config.toml
num_hidden_layers = 11
d_expert = 256
router_score = "sigmoid"
shared_expert_gate = true
num_attention_heads = 9
num_key_value_heads = 9
head_dim = 64
norm_eps = 1e-05
parallel_block = false
init = "normal"
lr_head = 0.00527
decay_fraction = 0.787
max_steps = 10798
Below are experts of layer 4 (counted from 0) of a mixture-of-experts language model. Rows are named router (the router's row for the expert), up (a neuron's input weights, with its number), down (a neuron's output weights, with its number) and show model dimensions 288-383. Each number is 128 + 24 x the weight over its row's rms, rounded and kept within 0 to 255. Numbers have three digits each.
After each expert's rows: a language model's description of what the expert responds to; "raises" lists some tokens whose logits its average output raises strongly, later layers aside. This comes from a sample of Wikipedia text that the model never trained on.

# expert 10
router:112098153137134134164137117121150142122133142126120119100140150170119114096110106134166191097117110159130192115151110173123142192140165112082149152121133143078093163094147132101138149117100148155143086172152102097141119115093149129149148079137096116099145127168101116122081089137117064140
up0:132108123169106137156129132118173150123118088130133138133112118143102132169128109142136140109170107123124148155116133126168104094131130135107135154165082113109129138099114149144133138113176149168184164149103130148059095138099122112154150134120124108118122123115156081135088111118159166159
down0:113104135093116126128098103169142111096161144162115118142072146110132061126124174089106160122155174131110154100172099132125102146134120114143098121117109136125110154128141150145115114116119091132124158103173164104162093135126127171090121107141092109133097109116112112133140128129125097167
Description: Sentence and field ends. Periods, closing parentheses, quotes and table pipes ending sentences, list items, citations or initials, as in John M. Stahl, (Amis people).
raises: "\n", " ", " He", " It", " In"

# expert 0
router:121127146123124124120113106148130146123144127124114141124146143142092093124074093089114183149103106116101133124152133126106169093160129133118094073126152102155125144113137098101110144076108133149103114123147125128145087173105133115141152127112157125097141147130125112104128134153128166092
up0:114133114125145149127135145124152138143150147081111107131137163178152101117156114144158120119134111125151165100094127124104094072121096121121112176164085139145104067113117105128115150129135081159106095153118078131135136136116107122117133156140140153134160157173139162100123144126143131110
down0:126158186166136146135116146127099130152086129137138086160128115148095146111076133129099087126106147134128140127095142122127149133118136097141144164134146096127173147165112131152137143102145146122140170159110153114148143116109136131163129138067145137141166131187131142097110131114164125103
Description: Role nouns, prepositions. Nouns naming a person's role or work after a description (presenter, footballer, son, film), and prepositions after verbs and nouns (to, with, for).
raises: ",", " the", " and", " in"

# expert 6
router:124134148134144120121094162147117094113135138142144092119140208125107160099176147112145139085099149130113130118200118116148147186113131113140107131138150117126118129107159121121174175095144126134127091146136114134147129135120116109158173118130109119130144160141112130110125084114110151085
up0:126133142102156110148124143137096125133111098142127152170127132153127164097129095105121135105083105137143095153179100177104140102126079107154124114134152163135138104160157114126099140106129119138102111108149156151109128106132183189105100130116125079156129173102092143108124090120134153131
down0:111115151155105106153101134132142129167111123167135144085096140126166105101097158139110129133151145133123101126125096165156115137125156107110101127105082116090113099134176127156121118113136090118173136101119158133148141136085110088126112125124139132090127133136143148121145124104114136129
Description: Commas after names. Commas, mostly after names and places (Sebastian, Florida), plus possessive apostrophes, closing-paren commas, and date commas like 20, 2015.
raises: " and", " with", " but", " a", " ", " or"

# expert 7
router:161109103089092139136081066111125111121102175115107109116104158118134133130108121112126173128145143088124141125120130122140134125151153143129131091113155118128155132123133127103113142122092168097121126148153087099146096172094111120128119143157125141093136127098143128129174153135075156128
up0:113150127148144102113071134117097138100145125152130133105085104144198158103058132148140179104119094119162118142139128134109145144120164145138140141104104115104150174088085122119138110108118140106114132098115126167151150119110111122131160076134143179117128105156140137171165149140122156133
down0:088151095106145110119118119072121115150139186129116147149103169130175132126085126120113161134162139143130156123103120123127154091137122144116124104160127157141161135108096100110064122109130119136132107149136155142141140091127104155120117151139154151122116103138106116145140155128123134090
Description: Function words in prose. Determiners, pronouns and auxiliaries in running narrative prose, such as the, a, his, not, same, another, was.
raises: ",", " ", " of", " and", " for", " in"

# expert 17
router:131115076133123151130114058115142137100101132117110106115134114123142102144126121084110205150109170136133146086146127126121177105109148171122146118136158109141157096122156091085159132095129132175096117120125101116101122125133110102132153129118147119102153160152138113132142134136159126095
up0:131126134157112155070129082129092131164140132148135126161195092121125092106096094101097153110145082112102144139157091116149121142132112092115130103124124146133149117103127147149132093143183098148112128145164127107124096125148115093125123117126141099133137103127140112148177155119112144133
down0:086172136144128113150147164125114127149154135169143129136167108135135163135144134093122125133114123115164073150118106130163125105139127136110141135121116084148092081139132129165079172156121118134119126114121103143116086108137108162117145182167126100194131148151138139139127123155092117168
Description: Verbs after subject. Main verbs and nouns right after a subject, such as was, began, located, population, finish, plus later pieces of scores and coordinates.
raises: " for", " in", " the", ",", " about", " and"

# expert 3
router:106109133111123156127155137127107150114112148131145099114145177175182097078144112157178116105116090126127221108147144152130142180098146118137182122165119158075098137100132140133158163105157123126113131157121070122155126187136146171158120136126166100118139131135146122127093100145138103140
up0:154087122125088146140175131146147166154150137183202168110116151123164101148136138070141132096150120120115137102134128115144103130119112099119129146088136212126065101138125143112117123130163138108146101090098124148118132146104125126098128098141090130147161129131145114121118121142149097167
down0:121140101174142104117123137175139130151109120152099107146106160104130141116134142085154140145138119081145131119169138140142144109137113111132124097131083156134106115183092123081148119102129092106189144126135176136193062109087117136135163127130107096147117113166079119095145107132102113132
Description: Digits and word pieces. Middle digit groups inside long numbers, coordinates, dates and grid references, plus inner pieces of foreign words such as Eczacıbaşı, Hindemith.
raises: ",", " in", " a", "-", " at", " ("

# expert 2
router:125105126123140137134085101130162144165174185116148128134109149134130162128112133082146109098140105134128110148144093143147144114161162160109142189124142119125142099119135131124148141090153120157093122127149118101119109101120069080120106117176087125131136176103137124150115137142099135126
up0:149118110104128100151114114160130118124127142110124143084127146145147131167084064075159107096095126141144155109136132131098174149173158158082142112156132144163138110150099116143093084132126115103142108130113155145144103156139136147103148080128155184119126136118110189111119101138128112134
down0:126094142133119115131152137101137150148097104089087117152098138160134118128146154098111147110125104090141185121127131176178144096109076093137126121132139179147079108145102118136137112099121130136138103142092122146103133129151128075173139126110141134117106115107112146133166088113115101116
Description: Inflectional suffixes. Word-final endings split off a stem, such as plural or possessive s, ing, ed, ly, ated, ized; also verbs like using, brought.
raises: " in", " he", ",", " for"

# expert 1
router:159111134134099093133130116119121119076123126145133121089106128124163119149159132131104127136112167120112120140128121155087167117126136119115120092131138159106135140119162144124120129149096129140151159157113115122071141153111155145160142093108132149111147127157096110143197108102119129144
up0:101110133108118083118129103153099107140172063123135111073128168136152143121105095147130170046107110107124150105145105117118145127172102135149113105090151161149111139146113117129137092162153112130133127140120132107159173115140139152135127128129106127110118167127167119156149143118151098154
down0:109100125106104128155124130106135119142141120139178173101105143135108133142172124180100094149097136186122102147152087119098117154156104138125163131134072139110132128068156143114107161128147153162118068150132129109123191137168139159078147086101091109138153097082119079116103125161101132099
Description: Line breaks in structure. Line-break tokens ending infobox fields, table rows and paragraphs, often before section headings like ==Clubs== or - Seat:.
raises: "-", "===", " of", "In", "The", "=="

# expert 19
router:126096153109110147121152147128123151100104180106167100127160129178179161149135132145158105111109137141118167100120108165144141132131141114133173141150128142082140166135152103106166116127125137113132173126165103140127145157109147123150132132154151104147138107124091101136103079093079078160
up0:172122146122151116165126145095189189093132134165120102071161105116146117181128156129117175077098165117112159144112104113112139074145110130156123090098139122112159122139119124140171126122148176147127127122130102106136123121149156122107131086111110084098151082133123127098112118124144081111
down0:127183124101144112135130108160115101118157139088143126151138146142147117121131162197123103151139160128116100118142072096143137120131118120149086143085173151085120107129127067142134102135098138155152087136137112115112157121116161130086114116130134136142130129156118140121163132171150096111
Description: Proper name pieces. Place names and surnames or their endings, such as York after New, Washington, Johnson, -sburg, -ingham.
raises: ",", " and", "-", " in", "s", " "

# expert 13
router:176126094099125088105097133114153114105121131117145112121077155123135087155101134117150102150162116113132148126133145146114156124148142149137107083098174172141136121125134155130086161133137111153116127119127117106101115153118154078083115139096124145144130148129104098137124095139113144119
up0:144129070109134142101128155138183126127108109123148150138122101091120138131127081125142140150099140148118140092113124092134135106156202115150180127145145144143110111139154148095112117145090116138123130154123094126146137139087103099125127069118164069117132103098128107167124125134125129137
down0:109105152136143161113153107107145073102137157108110087139110134124125140137119223150125145151170132133136119115162124166129121141144145100122119155109127105151151157085161123135147150152141094115127138133143145105116131130173131115116114122136152114120080146137145117122100137172112112128
Description: Prepositions and articles. Prepositions and articles starting phrases in prose, such as in, on, by, the, plus list dashes and table pipes.
raises: " the", " a", " ", " c"

# expert 18
router:141133116153146118145138116173144068105133127100124106133116140168227144090127068143154135125107081085113150112140099167145166118142141119093132152125104150095114140137118158130142101141106122117124108118125103112147112186126127151132117089116159102126144120149129126121103140150079125154
up0:124085098101087113124118150138121084160109118070090116122094132153166155148121158122127141107123146110124111145126125097146134106120175149173084091126129103142106114146108128140089148108108126141085104133090143103087108159144147115076160144159079088174151139113215153124159124122119137129
down0:124116148132130116114143142160167126129128141128076135104143099114122139127132104128182069142111177129167124143152075147129125116131144098108146096105064118106148076134097124169115147146112123073159106144123115119114131152151131083097125128137133140144124144137119150107145158154163127127
Description: Surnames and content nouns. Common English surnames and place names (Washington, Brown, Boston, Taylor) and ordinary nouns or word starts like scheme, altar, privacy, encore.
raises: " and", ",", " in", " to", " ", " for"

# expert 9
router:122109175135122137110161110132139117078135116136162151073161101158147108149082101109143108128118089142115132132106125173064141061137109120121139125150135183146105131121159103105119106127116109130087145108145117152095084142104159127145149090111156118154156114093118104136132142160126110145
up0:106114110129159081107142135094129099087096129099126147129148072141110101152127133173123131094107123110127129127155120190057103142142094114090106140159114152140135139134122143086174112119126146129139101061139141183117094093136149137204124138151165139129149116113142127134120143156104109120
down0:107143120149102106108115094174135118091104114140139137132113145157124143123101132142093117201149112145114147128142159127133136173125134131082143119165156147138168089094161100165141101113137091109144135138208138136149118116101116110169120161103145137147173148144094110118114098142096143103
Description: Infobox field names. Field labels and their colons in infobox lists, such as Class:, Born:, Website:, Coordinates:, plus given names like John in lists.
raises: " ", " and", " c", " a", " in", " re"

# expert 4
router:163116155128107155115101120137101092082072110085117117126135100167165114095140123144132132157162147168112143099136132150120123124155122113144103133112139157125110180140145154127099125178100172059146095104150123107153109078116195094118155107104165080170150096139060128100125114092125114124
up0:120089084142111115149109147118100181113108162166107173143101151124105094129132115148089114130083115125134136150136147172118151109142145091126099129101132126154110138174114159138139088147113132136148159104091119097086116127111080101114167077120114115149176152105151135161123137116149107077
down0:108162135109151135171165104147116166133098103110152157140146128113145095169151137187102055101127131142123158175150150113157166091135101102101129104084141117164137109112111094096138106138099129124119112142151152084167104108170104115116108120091136150125094127171125143147120096126130111150
Description: Capitalized name starts. Capitalized words and letters opening proper names, institutions and acronyms, such as National, School, Court, U, C, or New before York.
raises: ",", " of", " in", " and", " under", " "

# expert 16
router:137125130068132122098076152106118109133161130144125128118127174133115121118127146147173110128176067094094117151141139124107119160183133139110100115103161136123116146114132161166094159086133122115134133156116125139150113108094131113137093116155120129137139124096102148124158133163125149117
up0:115137133130147144099142141179097166108124171078112158128108077125099161174117096126126109095151125107134140129163124150143137156113151118118117133113127157156088151127121104194137080131161082133158118138144154132144128127115128078119117138143128149114133104141092134152181086157102120147
down0:113142164142150105091134129154139106117175092130154170105128131161150147078151124143109143157104145123133123132175152118125132146154138115106131077115147142149155139131134109138152115151102121130138158113119155164152123114099147128138129100127117121106147170112160092117107108141113137140
Description: Of and and. Connective words of, and, or, &, especially of linking a noun to its complement, as in end of, ideas of, made up of.
raises: " the", " a", " an", " some", " its", " their"

# expert 14
router:129128110109096140096115109112122121141130177087149130132112148157202141115159116133136075109138138184101106099118152156094126084151141152152163182138127127137113138135122141112119145128166134130117162136174133137105136133126128141155095124160153076152139150093135114107137103140103153143
up0:115115153121111108106125122118137127147181145124145119166107124126077164110113142107094127119149159088128136125145159136123118100111131126142138108156145148149123107088142131139149102128147112084143146130124144128107149148140125135133143168128103083154128152122081102138149143120116117117
down0:151080116117106104128116126120134145142103129138112137128143118143124100142147161098115151087104118161097117145137159120126134135145152130125106127144128126101136121100132146122150127115155174127099103108181153137154131172098128108151149089125085159110137076153156115136093128101130137144
Description: Mid-word pieces. Middle or final fragments of common words split into pieces, like autops-y, flo-t-illa, recep-tor, peanu-t, often in technical or scientific text.
raises: " house", "ed", "er"

# expert 12
router:110109164126153146116102112155105146095141143157137107106167153135122142108129119084116150118072120097119123160142101092158142084132119141147153090113136138101148112101166095120167118140133118131113145146119119133161106130128104130193190115117147113140148105144128132133147152120142162121
up0:139108147147145109142149109125149156143089195133102118142120133181145104165146142180092136164159143117116143099118142120126159116163140154100081105126138105125176137122126118073153131133128120068110116128139110115103154129140102117153131126075121156085138165125198113122110170141093153116
down0:071127111151098136138157109161102133132141100150177142101180160158130123130094112163133104076107140125140163109089114098147151103139106153114125121134137113145130100124164127092141108127152118107168112114129129089105122119148125139161119122102144082084119161117120142154120098120152102105
Description: Clause-linking words. Relative and linking words introducing clauses (that, which, whom, where, but, and), plus sentence-final periods and heading or table delimiters.
raises: " the", " in", "\n", " he", " ", " by"